config = dict(
    n_layer=14,
    d_model=256,
    n_experts=12,
    experts_per_token=3,
    d_expert=80,
    d_shared_expert=256,
    activation='bilinear',
    moe_layers=[2, 3, 4, 5, 6, 7, 8, 9, 10, 11, 12, 13],
    router_score='softmax',
    normalize_top_k=True,
    routed_scale=1.0,
    balance_loss=0.00113,
    balance_bias=True,
    init_std_router=0.0256,
    lr_router=0.00209,
    vocab_size=6540,
    norm='rmsnorm',
    norm_eps=1e-06,
    tie_embeddings=False,
    optimizer='ademamix',
    lr=0.000739,
    beta1=0.9,
    batch_tokens=131072,
    seq_len=512,
    train_tokens=533400000,
    steps=4070,
    dataset='wikipedia_en',
)
Below are experts of layer 3 (counted from 0) of a mixture-of-experts language model. Rows are named router (the router's row for the expert), gate (a neuron's input weights, with its number), up (a neuron's input weights, with its number), down (a neuron's output weights, with its number) and show model dimensions 0-255. Each number is 500 + 50 x the weight over its row's rms, rounded and kept within 0 to 999. Numbers have three digits each.
Before each expert's rows: "mostly gets" lists some tokens that are sent to it at least half of the time; "comes before" lists some tokens at least twice as common just after its tokens as in all text. This comes from a sample of Wikipedia text that the model never trained on. Tokens count by the router's weight.

# expert 11
mostly gets: " |\n", " re", " g", " January", " sh", "==="
comes before: " ", "|", "1", "0", "2", "3"
router:536579486528420465537433492482521556498500499518498548556541452521459522492434489494464464562541505476504567534488389533536518548426563511419503523528545476480567486605401535523464430411498446523472433510597526457496420587428431483538593526422436573492559615455551567487532404567512498488527522432470530500551453471517481425532468462391505587584478485555454437503460464472558544543565467484519390492493457473522502455438455525515576477548482488429522562503477501522534529493462528509420584527458516484580525521527546529524529493535599584514406598613411508567503487484508469393525422510543491572457495593559601486459443417467570525467559507552432571445528472492437569462411520542438497441493456481528474509438542545412490458394554478499513533496567537479533553418501446
gate0:534461529535459470523599416528550524508477462502414483496537521502510487539514524489518548521543515539530563496450590523475499455534537498465574505470455500517423510406519512469497454505486508509470500524481548483529457546564451607442416543474449535489482413566504571516559441563483552501479469564476544587528508419456542446431565529503469378595482534476413434540510498500511473476495619529538500474419442501452453446551409488492445453397552616465476491453512497534448563546434589490426537543456558475485451444496447491605611517448439511519418553480358499523465539376497488537467493494559503508554551432504491462448471513491639444479488516552438511458474569457484393516417504422477477507632553514378590501521496510494548582531479446540481571452469542539624525460510534
up0:427506579563518475474476449409442441480535461458500549483466529573505557533486432568449569528468573463516578547493442504558561414468564398472430441471565483555543557434425507498480495473440484419458541457546429480431482514500513485629461425529545443501524481495476520523506520652576554501457500470509489435458539520526430483510514548589541517504522518508538517554471539491533513528484471485577487512502537486504494467463536631482529515469505477477505467436590521573467414598426584478430564491473461536498414493458556572478542400435584536543490517561451419504539466585492483542369497522469543522534376524528434590556489524464499532528445498586522503458534540569536484482523585500393503519474428513542501547544463655556456491532589557514557580587544508495461484558556444
down0:484527530460497560397488482527484465533481553480480524423510449499299551512434462493539481568452582425456534505573480468575483508489414540518494431371402433469558387492448517498483551496429469485492481488523506443516403583553588549507527519499529462548494511406503507475497524552539514430515490509506483444547510580583461517392514514459527468410518491463450548485502522522518406590461463522497472470431442548413488413569572503529518544544555479504458510613541492514469489519537539522501425555509506483474467492616496560492473583538572536491536520547498533530498524475428484466410507568538493497549411497582506509407578597405509451433520548584524535495443446515479464520568515499439539618475535511551488557461413559454521580547570503450471535574465521528542586549472399
gate1:412539530478503497467464493538600476500560553483460496490567403513506476575394562441581507537536484509374405490597521438533555478467461523499546509543532492564498501497519382512547430482513573597407495497457473483511501513527519500480481435537553484498499444591515527507429504508489504516534508424446573494483478486512541577546450516473502508417529513425516438538417405389495460505467467494451461512484552537524512551523550531422528512482454479632522492511515478526509543539433592451518549582578583528525486528508583520447489522492530422533550375535516487482540596599524442523509496512504504592467437588429479399511596407417469441413561471459572508508470519587487461437477521531515608481486493482470499494510423499500500408533412461595488530407596470478512481493552364
up1:529554457470499565549544412536624530578404417515480511433462534477539511499531495541487537532520502490508458491464475493513556473566536569488452508506549462535445407454467477501506512500572568467542447458404512436515449582447481448440487489495513565454422410496598502474594424590414557542560561466623638476483560502472456536445430426519486486445524486539522515462491456525548598428509488402502466492447523473449540521543512492542448525507513531510511465586500527470539435516473479444498452387526510446555521513585454468514458475443504461519533509551413456434535442439609453540482483463624403476561523529470487517496484527458459648580463535606436419576522359491565486590524581432520494475464417507495469461488543547486426549483474495456426483540500523524483472478530535
down1:519389532440469545499507497536494552551486530461453435450569475505468421478430445506449462451563444470537512567573486511532565542454578586408514504500486540498471389549446489447499522529531588492453498438516516488475483537463513499475545579619450454464428600490480550566498542475456493509574524491542528614538486463515526450558485470576520472551539577537474473450496538531518447526422558519498574597420526526466520550469447566448470648461527578483548569485557486501433513561544459464514505572501529575497480524544569407471465422411541518520479471484517505471550534502436437472523490541454474571533492501456600531440573600402422435453518422490398472525492485475542483557590560570504434460501403559461575475505555525551492560508515523444597496372506526602484499608514464
gate2:452456593567499610436503463548494531506519480495476478484428550566467551552440502527590516682571410510445517562544500453610563468512456506579488570513480640522454548522518562423539501470570464495455484455549494521485519416531542607556525387501486539430461418533470482449491504481410450427533458547419562453552543497562513465527460512522597533473471515569487488373458539446588487561543543490542505581524530496491522522487537576426529571445432618515485438528531572522482475542498462458518422439497508500484371560529486524540459491493438448541525506498451485543470483556535476507385447516505551528417493556540460501469609470580462495418497523500480557487517407495544492508469518456533565582491525488473546593534446515479452475530549538455515502543513514493531488549579616
up2:423573430562550512577507468476477454476528533530497566392568483542548475454514568590603576566577493564420529557486517449516488511465518477534465494471479504528526537455529551519518477429435476526505480532509454347459513433473525531453526426515501516591547584532491512543541525443484530422426575431474477497545447515510465498504526429496587506574503487514447472425585453522479472411486585573530416495454496564486608493503535466499573438484546554527496442484463463491499396408502483577388524465394413450540487515438592538400488513557551532518525497526459582563547475482519490536613481465576527449460529454445473475597502482441508463512627492444465465411495541524403486486501575613483456502530394517551449533543501500522459503530519477397504492467510497426414530448490572
down2:505488512430424458456548532540538495522627539520511506594519541475525528452435526492410435453531578468538471469488519607419561532515460555411558551509580499455498493470509489540540477472553493412476560452490458541530539480468506372554460501582426486519466494550490495518528460476464444546502472470472468448525526599497485454411472545508523530376511482509474414429379478416584529537448399516508473499551468544505513558529409519524477510477504455512591509517558431514480510496577534482440518530549640569485599534514428506480633500519444474485642431473518506470518501546463499414544472496438567625433505454510514521520443427452413517514542565429515541508394576539524395590485411474552544509536516514480470531459465543494566588531520479546511578495540504559590494510485457
gate3:474441525442529461497601485536440497511483544410564485459500536458438579509419569604527518524495460482543436498435552547550474505510512498569559415487490564530476432416460493506568563547410451480433497441394542497581494403599495566535588485496522439457480474455553492489581490494531532564484483551566574582487574569533489489390555547410497504399458613633498472543506493507508543593540365445533571499541546526446539496505536492472489481493495461514482454521491454564581435521593544529464447545486499518531563453401504546578452472515495525469585420486505507515411482512452479537535513432538443458503499417478494477485547517517523619485506461528569487490514588521539494489478467488456516555423512504524431434553475464532462487493484536544589511459419490654403508513544588
up3:404531525507544511568514421508511455480449477447566549455554535489460477479557587415566545496404448490501443525564577470516416470453517478527563454412471516528458530464519476556554437550462578560454454473527543499485441456556502399623478499465493508494547505481444446462512440489509435501488617474470442583544561467540538483545538500502436492572499493524448564498480542492551489615612530459574551607509541499539505502434611513569522581472480574511503529529482604536450541459525578483522517516470547463506487504547452448610365563546434508469552532494521425599447442498485519616511553491479543473506505577557458498543520536552530461494484561598573457506528541555568516577517527503542457411568640593492453542513518540564552494521582568394506516454492475481446494527537487
down3:416464539513577569592495473540497408539433475436408494523515563462545490443491572593521526451560439428526500408484560558451499565569505513479651535483493591435470487514451473445534544524505499505471524535383469434513389490539495471526542422496496551434441550485556494426505501558534455453445522555607516466477486553558487544449405557564539485482414529525533543496443441564471483495433444460541501476564540575532471492482619472568479490473632565556474483457486487600505537441482510554497505539585565477453475451521517537506444515441492486378528430534572527453462467499544553567430519535631500457539508492550469460455470539517471515556504528560503519502459524557602579480595503405517450486521596472446475540480437541400541512535436546441553495445451490439469428510518511

# expert 9
mostly gets: " years", "ville", " football", " India", " States", " France"
comes before: ",", " |", "\n", ".", " (", ")"
router:590438528485366536526600453518471562596461495465519501465445497555444433410465455502516423490376492454498517494536430487537575536524472498443539464498505491543486397417475572408480513447489501499485529385378404495585568478434467472460453450526439368561425520494534443561570533518504517532488417537516435520463531447416480580506440486394514531551447592484470529521504448399574527520513442454527512534480583453460489427539491509528462523468458505420492465591490553439549534518561561499516487477554480564557551460509566357441458413460467499465590533506503497491518496527543500448505472528540480447414559481417443497570538489499513424535513516587477583447492499446528505502511460559525471551522431587531589492536445510528563510451461521509550561519424552523492436579474485
gate0:426470502546584546462465477442472507423483476536469478417473488446455601502422373496493454527513505535411505531529502519485438522594512496517505518497467471504524584485548526501513416449456476400559509449491562617431471542417471501519464512495467525469484564461487482467430488551519419505429411488414441500516433534497515376577482442525491506552553472476447458462466589485618441542494481513484560431470549510508547514542567509444500535462503377510597514484411515502439473414365603441389434497482464529404508472509503467585476487436554484528415520521431468558506592517537493539542479466531541481501485550403553531546581630480428496581409485538481400585434522565566517495464454469560459470437432502432512545512463525463493459543478484459513485550511526533449435430492472
up0:543470489602439530391590461552502631503468486508518484415499367543550443494422531414503409555508497577524553492460545560429526574545473596559506516495475503504559525490485486496596560544517463496574462517493501446485465596521477451568593484535373511527510470499442405488541458533588589520414494502484493485558496449552518577521459564468488557544427560458498547426424512507496504500553599489491481485451529484487524491479568392591480475498472456484551522582402548546570477571557531551451519487449497484515504511556448450499427481536493520606551451470571578527424534534450428469457545500465489614483470488525564516521573460494566509557480503530627437590518456508502518603516564553541543422530471489565426521550501470492466498521556515503444463490453418605547475449514503
down0:472457568542415429453593606532600595503455500506641478525522466473522490485444572499474525542512525524501660525405508523439539543511489539589506598488468489563520491614485484444513476515519441550670463543485476424473443513506508472370471487457540524431511481484460459506522509471550528610531565477465516502555472491507472547614480446509553507600539467495529443487538564469571546507578475531473442522534443514494512408535499454468428528404526515495496475537447426488563536478535464455587401526481570485520494468491417452469511461473485540497506416480515499482548494446584434503570548411418473602461489488584532555553489453603502435542474460473456458561511496543433528528511509537455459476494547482515496436489460408540589546459517496460442450534532445452503606536590527
gate1:557518631490545441416458491470471462474569494507504552576490473484480501495595472510439521471585533500466443453534429504414497509507534539579440648483538489520575474468444549578501514519442527572548511514487576412511363562438504429486506445572516660450534516492494511502503484524448501543571519474501487491489444542569499521458426433517504427482494540593522434490515498502477500443513425525549473412463465576440485561542508423522527511461445606464401503485467487482513437489488487570509449471425458441574457507552397434533403461504594534489588515519530427572450542535589510502585532510425495572507542500480591471532511507553512517470414529565421557553515489505515492502532507455516489518424434418572508494509474532534582530542466521444560591614575484455428583557512557
up1:460421464565518493519451433504579520548480516416518429421518479421463577427487409519455458480535502463464473466418444540412522516484447478570527469504515422478520510539515510458545528462472467544487525462524504477513527438528457518533440455555508550483495496538511545466534487498449526568472556438463496498546488513490483500405485525479509513498504513483511553450391517418492510374467325488539512475477468527470552515577471485488444565413490448483422408502546455470531476562482427486437559568497545570470556545403468557465440559589441487559513497503488507556562427576469601475572487568515488431505525579413505435488329575456510521583476542461520473544537439511577467498576556487501482395451459399520442487577453548480576498571559507389555547560406460471475490421607469
down1:592564458452481483437476537448532444453550458511523504517526470547542503506444463494499486526520486524447465517535479576511546477500500496473583586514473494437502612518486493542606382542507512470490500403454515551472447566405597517451453493553554548570554555438584495447469517566523477452519489466512549523603382501565524460518512561542473507569526481514414530423510534510473507481504497530499402493451527489517492429508511584549542431575564384567498438550549503520475568402525494494513534598441526395632527547585474435491559474624543549521533458483484511503439626521438540494529488456524576529541522488520555479550535484499498493548629562503450478473486483432466468568422450440525501495557484479398518458455540439449451513571537594540561473572486585484406504453437395
gate2:468508575558548496488501531451529490474505465574450551393524555490578545586383535488556501464463415588480547566547501507534537513466435564567455547519473470542533453540417504416599419442422568457468517539459454588550529568491430506516512469508430459447532407534450515517432524423549505602539523504452404516438515532524461501528561489514464508566453513452558464467524480364442546586483466429536472480438463569568450486437531494554512589481454541534513564484544556472440477587544566504523458541490500527544494538472502490488568434476514483575471572531487512495555569435525539550521376549538482554478483494481523503546568403463411481561487497566551632386480504502533546491535437488439434451579425464407500554394555554497439472457529494499500582498540497385480499470478474
up2:430492538449489487499559420500466548519616528514489550530538565528450510364413434407501500500562432492463487524482570535523567459540507576501513434447433528510575516445468486419570504547535510446560481467537577506454462502565500465424424518450533528510470397510516446556552401468534470495383508480494492554463515490600416549399526502532497520468538554481493387404501487506508487586477538450602446598521436464513420594454526521631510496470547486466528530510488550553478479573535532513527519543536452644521569461472492523495408460553548480551473602519539501553516485433494479517508493467517460556473496546495512604413592448526529521484464514417490516471501415563574508458475477508518498557467538450568443490436529494538429448491600566557484460480442439581406537488530606
down2:414497525472491535475458583477482473537504472498422506498452481504590522441439488530476570516428428569556466525494552499522598493520484540567525515494486506456496520488428484504590551473581511464510505593476507546486507467543555602497533481529570500511511527451492458514511461507505493593581578412484471603500472417410480477514545504603549491544557487544460407524473511505493483574510532588436540477437561521485415549401480457487606410509441527553530590471614493553465496498542503527420539552504588500518357514454550427517410434453442459658523537556487485525434486543553459346425410534467534610446465521526510465492437418472487530510515429448432491493557636524579526426493444509499478414483506438530531570553493460471489479542508453533503504515573474532527500523439517
gate3:441518559505472447492565585531523581522507536481536559536545490528526584482518448554483492540484464462471580542556486464482580480438433531517456463518466568413444516466609494466382529529508591574560510458518489540468548543507476471611549448546573517454475552468527414462455466457461505507488516476447410371444467498479574536523531525564510553482529562449511526596535637537514523539561510443489495462515513447502558462450424398494584574505587510458506578521473504571501446518537508558467392515532598566476646536531567512441484462560535554548559598514510598598520507466489436486510529456599509519461503478404557525420489638515488601479501494502476454433499521543549453519546472474515451472578427471531478507482443550408429449537551462470474546537459455517527554534545538
up3:522486473517493469361509451491518460507535467542462587433406490513503481510447601503587519444527578525524503471590484516602509525479476488483442603453515557544495467449431530454474449540541523515359522487413434532502454430487534434488509494450538497470517428420574442562535584508481537516487466489518542574473533488526541540390467474491582440569504554396576531439557495506464407501556486515460562416508521479473463494488468577458507479428512531459535529558495495472472586528522520407382495531506523502475488517528458479412552513482503440493564386478499454459536426415423435466457467493541457546519489592493460503514561435496541492550482393549462483440404527560450558520496523464561500464466431428390518557568541568541458511549424571550454548440611512512571383444470437
down3:438515503568515321464516435497437531409575488450483572431535573592555387516449576563480493460444512487448446516512498499539470435393569441395560465564499488490470507527490554440486526467529413455478528413501460555527471444472560452478496495490525514602523530498540534513594541467469424517540537588496525513575511489457444461495512432429487371549488447517529440405582475495555530509395462431497460494495476525414429585511512484418429552540507493517461468441504431417527481571531491473535508479518539558433513398482489427541495507433476556459441440480375461433460542461504414550530510499516528450438539572522501462482486507377573496550495445488492551581500497452420548491486467545564576484473439500429462458556461425507515564458486517478483627433494522469532509518468496

# expert 10
mostly gets: " O", " J", " H", " Sh", " Z", " Al"
comes before: "1", "2", "9", "3", "born", "n"
router:462557514591553493458478469468542466549510497484506569445537455484489474533527504537493564500522390516548542472480471477517482540568607517578473448453541529445490520452518455438456565592494457555443432586505433482459441451466480462595533531453510399410545439488516405408578561570562528480455472470517530493457471513420571494447413564566430470465590504567471566485545535475410465569487508428538558448423426479531471505463594460480543544421413540607535545508578528546412412516452423497430537498508561449492578517525566505494438527497443411521475524496501533467501372507503602553485460460578451553550504520462494513497544551429520463556426517589525527579388501484508535480564511487519464507494560531474560496400475547555496470541445381428434519554559503463443478501546474
gate0:552464464486420445495558463351475389449470505459524515453494596381538499537529506478519581521506640533548501486477474477575504514508479469454569499544507436537469557474457492587559517507429512497566540519471530527501571503517459548443513463435498477500486437566503569541532548552479487516510396511499516436651532547524398476447547520526657520573523410464490483575405461499502527526613457540538544577546487522490489443504455438512474505477529442446546458504464511502424579430630496363489414468474465570494527433463500565457515602532489562478496433496505486477567561434513525501536452431467452438452435438564511508399500566472504496495482482537488616476459485512516521462473480573469453453582421482528499479517547505536449519511498490562543384536424476498519469496602513
up0:568460444483438542444394539566496491475509545471594449538428450522445524516624446450553456523562523386541455492529466500488559473526503498543533522646507613540524578466490462456470484558505483501504551467415515570431460498539478563484506436464538409531527524553460444499622563522506502515512543508465467499477515521436517460459440426507478463523546434542565524477525445471510396571541496521515602451482487521476580446476481512464484530521489447528496499443483523381471504502488563462573408479476533567607585446552434498432466477579526586472538386380530483542570402514492550529414405497469464484470463446452384535518441568499461481465500449476519417467539509451403423573453548510488492587477459508517504485545471435408555489546460505504471547545432553452422436517472440
down0:423413488482534528536499551433558492437535462578511541559530473502471485593442511513469450519512501519502502471519572552510400604459511409484540562459575508517512525589479535535534510539493434429563437457543459587529502452505543508457493575482505565549511393426506477549414480441579561488489517445490510415452508540535437426464543566416383581571463460449557456502403494495542564443486503524563461515485464521493500437579482465550523532600541475428532502620466465534433454497555499411429516394416539518596506509484555434425582538484487533498486467569468454459584527463527415485515452505462577525604470546415375409508480510432464482445501548517628502526542500530497411532515428480455466456543539531552512518500503431512485458525584506496464441532586519490514400498454468
gate1:413487568583421537519459417498490466487519553489469501467639496524524523494511492510464539627407493605456498483393502499442514455468605526546475466470500418555474527575472535582439534530453457482543569528581518442538496505481507535502552658514468518454442621562410578445521480490437515494431538504445518456496544603558560527459596576563523497494494443513456476440520531481548535503453541539532539539377459537483538601467564508488450470402452484486655509466541506480455439495510485458553488502439422458462502417547404532478503489477554586455568509464537571486496492516534496510434522435475562330515577527448533496499513541535591542445562574463484477453529520519479453448480558387482561462473435578533487474488537488472519502473519500432468432506516461523521469503514517
up1:547443469488564496521511568462420463499484608459545413429481589539524525462432493502478431478495531487379468561533374414537495442521540502408599532461460478469388481492487551536602476452468515422568507529455506609478481518507513519603436485532523533545472562439585481564525501459479502532470542521533469509540493542499402563551477518498474507506457465473556517489573556494578539470542502463478435560523402428511497486506520486490566495480526474578427488404504540593552476442484416480488390611470475520582509488462490410561519599418462517516515491492583514547520505522483421427511515568523498498513407507505456466520546518511482544587584457521427532429448506390567432490493451525558464500532510517571587505491555514525508494551553507484415489471538370354536591492445487
down1:633438482522515468512581484508462428501579570508469502422477535590571447445464483569526535488501520516517463415409480513502538460508491552548504596495417538482501509550493486388516577568595527540453514449501543532466609484529519578535549405596442446556512504512478510429468535490513430447576509501435494550633570520535514493563517472526501608485540573466505572529534503517428504508499513523576484438441544523515482474509482460411587486486535501504455486462464546579559492539546542544505474581540447528584425429406478521486470505477596475513472600544614459510433500559458589472477508501554463458481484587450560514415497466410471411621542400586433513561543531436550492555535489480453457502530439492453490590586459479475474499490465467451524491489494521416393548543484543
gate2:558507421469361411493546514543460503498412615575530481547535599430388437530526425490496472493462404591523509533522481486514531548482431514445497551502593497527544536517487492432510486448509484467485564569521503422541564488507476451498503442541501465591483464536578552560421383487518505485489540475549561573502560520524556533435501462584467436510564532520478619387472569471445535527492540531503557515491458503547511538449481447495567480458516507483399461466472485511536538487472450608464407510410545461480539533481619501417483482500501556569493495513477491466466549444512547519515359433497551593533441497521509526526522445436499471507516455566368511494552517519593521479581435529536537483508475503472581484594398476467462529473452450470510584489445602512516454547366537
up2:509523515527459578464482494474440511557456468531558552462460535493524543543480441479486528495431500472440507468525520588486424478568508474570578503532485400442461364489486558481566511475508453491541476348396530527467491436486513555337401521414477515489535524575540389486536472498521495480524455530454488572535472489532569524509609554476492479501518492537565383614436388448523485393508508414461539503473519480509462564557365540496433540560481447483481481552516500420518473492510559405491580467589567503471512440514547542549439505465454510497474557502458482438451463469479433477492643546480429415441501449492498535492511476539499524465508517450448534388520546369505491607436480598446511479464489502488533550481482482525494487415571510442547453468551478442484477445443457
down2:454425562509410494478547447491441517476394481436581447546568450503476585488431571569466547443541389435536560410541565526496564599490506411516460568499566452603527543531451495556499521506511549477501610474385478612530458463497501464586564499619492461487549573445487548444473604412471533444531650409465571511446519504466440484463512475590456523434478490500468559424524540482537570528551492515498496462511466559447500503449514516443504541486507438476498539539517550509446362546556571429480517502487433504491468562533552489539504551503475465402552494644464538524518440461507505447498505414606522414503556529532581461534533466486534524515515529478490484492477443527543532468563568535487517550492509473518521615535423563523447531484495483504557455551531544517428462556463512
gate3:455532491507489488433495495527534487555449524500403510495570418427460505513488498433380619577523578513487499565273457469538504459359525565494457619512457441517487608525563510499428540548560524486517435551540477603533479469422464459592539531501603521485523585506572527525501480431507515457532548477536536441476501527501557593602499437544490549495588417483486491496459468472529438520600503495458464575514513576480531432453515480414461526481555399502482455570544544545540520438449563484424537513469494515512524440463536531597455462506487535506472510573461535590465440542514554527474518498486531586485542574531437508491575464573471565466476507468536484450565547488461420503559501456449428458510495481548393470588461510444498462488509473540564484481493544597569515515519504
up3:457485357506555519475469451423485586424492490553477500509499510488480454518485531468573437477474400445470532557550389459585519603485523463382545535377507560535540620377405530536500493495396461460530407463526482555512451466494539412470452489448506495479512472427482473536482448550536500422450469545548468542495383506452500451497423532451588510550540477523434516541482488491458560419454514480451447502510487413545521547520581543565518466476507591580560436463515414537521431557537441459589523488533475525543552532471465513450468428414489507540466527515478618494595542462430546497459575475580442465526481538442476537514542540446589526530474455554510467498446518446494489530506528510491489450450539552452581482483493539486440493418416394426446569458503519506483476418396511
down3:396539499518494553504526473399502546482508520523496548535468472609556430498544392424475491564453479534483526514481480388448509562459613448568556468477522444484544475413488449438474537412431503488407558478522523503472468481516496391502576474439506456505553573501559503515586536479408397542495505556479510616383459542473553464501455533482514531478385520551510517579517480448456516478473461543506488572420505536562524555548502568561521460496537510563538506472503423483496481510431453502554549559544415420550419452493480500537536395479549402351560431478554493461512510487535522426467489440446472472480491537499517474551513511458480494546521529466435527582487484526505414495518499426499435458434588587489356446416497469507516502502414528480409482505568533507489355442529470

# expert 5
mostly gets: "ated", " into", " during", " used", " up", " against"
comes before: " the", " to", " of", " in", " a", " by"
router:497447479447482462555486548439545533442518471484552460425533478466495482491531498483537446442523583427492447569549520581497546575503453555425469491536479547466535488460626569525511529561463569460506511478517463506392508535446493529520561482489497494471464437417486452418448538490502468536431572516444468519485573440469386611584552462540504520540495563459525446517565467539513511514533599516440496500558537569516477519438406470543528513547508439532481471550417449525512460394551561555483501508591506422459493464485566495419477496543537536559548424474524438463507563495448603436531567541473590502480447508536508449447535448611522461387644459472406433540386529404463428558407530518509537507453449553432531500529491466467510519557495442592534462440587413447530498453599516
gate0:571502529419490517435520478502557537486377487478418485459577499544538515455464529559510489529483552406581443552439488430501534435396503564508503503490535408472461479546447484440496501517501505487526485456581505536476627491458607533497527498422419458486476531474509453540473472545509550451515517604430454536573541458416501601558528500501428565621462562456449473517520451480415343486551465514494510482551450450515441415487516449486474441515562440487409472546489478420517507452427517583468485497540446537471473476426474449444471492547535523600511420454419546562500515483459458560472470562449492547505495573485525511493496544590414445455543489508471444521563482500616527521473539483464532498471615535475494464552486493523574498324509561467470523418349448539531519516498554
up0:548539534619464457441531408566476528491487543469571493490526574497516448349463418615465528475536577529523434530521424460471505453525459431565532470498575522397393489469468496563452566384464477442529490524424498448503474464386436466559464491534459469535511525539417478474454434429560538506498510478487493456492487594561502478570488544417522466473500516531581544522490541569480453524428450533425544472526560542481493498455505585445395438480514618487483541546520452470548543493539585496473504452481522513502485562485517468501518552481544474605539482603519418548569570507501529560489364456490441540462477581417546503496521512432553379489416432549547405593505516532534582552469447463425543456433549486455431501535498431537525494485494513541553474428511482554521511581522488
down0:409521503406456465544548530527490531531446500518453422466456443587476596538414467509522453545611453472629474458559561415544600505422478444469598552489531488478539549555545490444534525560516440396453488466477547520517456558515483474535499555491570540475475527416507428471503466466476546449591433516467462446465532513440502512563541433474521539548438478535437470456449489570451509447474483537496540533475518416583535507516462485537448561451533411548472399532442417478500559472503557687488450540483423429442489547440503454517516534572564496570503528586510498528544455405505418423545478515448484475482575539461493526528431444465495523492476517566544523531417426549497529543521472593521657449453482524423504435469489518491442494448442505564527573462440558508558540450558531
gate1:476513488507541376503440520423445476462541518481512533505529585545440491464427477468533572506467506462483528467581503506556480481514595448485480503445579502556539424467380582509449493413528491526463488455494508533535447506374557489462465536491473438436553443424533459493419470514502412544412537579610508512611474516513562478477502501484415542502441444518484466541439530524444530519544451556384472547466502510568454582564493519450484574507540475501530462499539468493531515539588563428485458523439529466507439491490419453460491560423410465568468506505515471575473444523536507440514512421423468546501487585527376484433512487478513441422510418466505413594516563459484563542555543527527541455568558425432485561538518518507526490574538325458467451387547500525489513460467366
up1:482444497530471539432520478511524550469454517406505499483479543512480588472393521414574488471498515474494501517601426535483568499456550494427557490559423492453426581571522450568479482618454488517537564477543476503480616565511579492446422549562443496527456529507431547552514474419483446477510493483497544496500456568643482524521533459495536558496498458490542476436486510548415455422433568522504513476510513512474436451479464528533342629452430427468474545487509492528535531573504520450447426512545512590503484424533584477554452613530531573507435469500425530474402490506497539556409466532573399560478497577580566603538603512443521561475518447545435524471455520510413427500432487506519412576472473511481483480485548446487491439536498500462563461460482469484495547496576379
down1:491490461645449441535484477496498531523405541517506464486557500523545538600486559563595485532498519539486454516510576424505528570531467404518481525551402458478540556527565523531550450541486607543514390384437519491466493559488462516511528419533549466489440589542482448485505529522508511510545492589412495489527546498589376527431435486461566412565581514529482455406490528518433475493490495508538438474522585503519592435475364435407511422500506516515584507441441530574509473471559476506520552493503517427395490422528513522567486420510565506473482530483458536460454517468533575500447407581493428457488411483418540561473531472489469559547525564471531497587498444518543409476450501508485567597425489529492498521448511519541500568605483491549498535476626495512527536556571428
gate2:464510522497533445536466528443480536471472537472483598530601575547469437426478577645609572564532458543474476579562680451580464558443537412495486488466462512464554562427539499529480412468466554552552463498526517485487440576481492449504504472474515476497501533425465467472535499505518461527419563499534557446502456518498505538523583454540475548564510483541525481514537538400533480489535523467466484540433586513614516521400480429475534433563544500558492484501512437481574512558526510486439512541503522500502540529519482528466578421546473457574500533420417568590419508468443528481547574466471565558439522488360605546484410543545596507553515478518601558538535420483511567490515513510546581502579513528483558406548483412522564488474554521504429437518569445546525462450483569
up2:452454483443509485422455492487439585457490456397527455449456590539425529519570491542489536474496538443520520524501492522522469606540511469592416520507472555478513470492455572543467506444452530474475450438536431500497494573504533533485510552398496511448451527497575495547486491476530452519438478444636474433381586429491440443513508489520480619537478528624458490521475450507583522477528505567402423537631466561505517496504515525557460548597543514464498517478497423427577423522612474524527552458472490435475589524513535425497507521505405439510523422481507539465478555425446459462495502489529483409453493514517503598506456493428566562516549459577521334508522478501412539498617446455462500511591519491629451454459480536521529404516462556474483492486433494469494425503427529
down2:460513464457580655527582468456506466463512492536481494499497605449530504511496343447435447487493561473446547571499535629524486509528491581510476537454545509545552480547474452545550500482457538513443506572542455470558500431534500503510511497490417605532556578539448604520467546594525519468457459495569528515580534517579576560503463569555502516456473443454552464487579508439494499510464486452517492533469552583568481415527485516452542463520482482480540532496506579522525471545463559456459508439454494513609470550421490521553560592380484504542595516546574545630489488580487512520483501488512596428524551506600576405532437475515444438433487460455556565477500477478474477473541484475423437469556534435560410540559494591544531523572527554488524533386415445515486427487439524
gate3:484527473505543502471536477444466496485486567549533561540515542445433610555510523425522517476576529535541455590488468468463560431481564546465477512559408394488571538477575430486473515525467465532492532478546456510511528475541503436584490556480490528476535439505493409524578394536433418552572538551553482451477493535461495485563439413476525437486594494508418451514497472489586447470461467404568468478579512469498334447487512559511517549446431495478588591492505450460517545530501493579515498486526493569491417421531431536491437469487512497508496443507436465486470506521495556446508502555502490561471450555534498547485585541372587441503567468523479572357519424481459501528514491433431448445459586421497369486534519453595576411522582451466521471450498474391447445475490418
up3:503539578610434490455538491567555659465492532481461516496494475500438425491495493465490496523528393450557499510525517575390505507502489539578571548559504556467464470533485456496430394418523542511439607469463450539494459486415477402614476488497518444487453467426509483571514441428420517421486511468510587472523447423511437446568462596475446450507523570545456440439519480409497478455519527540597526492435499507512488563410474514494415519501524453501506446444511480444506535541459543573472540535532541472528472437446485548485455445475515564490503496477512518490441539600426606441458620466571490540515518480430488466417525531400470445571538501468522572459399460529490442440495527475451503501416475513605446536503512463474530516421534528578482480585451514583387418547540552
down3:491593675356496494428474469503532535532493516580500453546409422411486426547471535528485486524438491455467553434398484549503455509493402388543496454552498452494504514460510525555537528532546526507569485591538473507467511582413462543560524418507434529428540468464550469476465540522517575477507474434476544560377564453489458548520525532492551597499433490502427542428519560530480526540581511526555484568471540561551531518537575509510488568453477514445500393551424340533555479496517524609536489484485475464528510510440556555441466445481512597484502607501420537540486535506500533468477430546538446445511409545475468497551475504442475525556605498487555512474441498416590413575492476477389498485547491459506548456521447553461482596530413484483513501527463474539481451499526499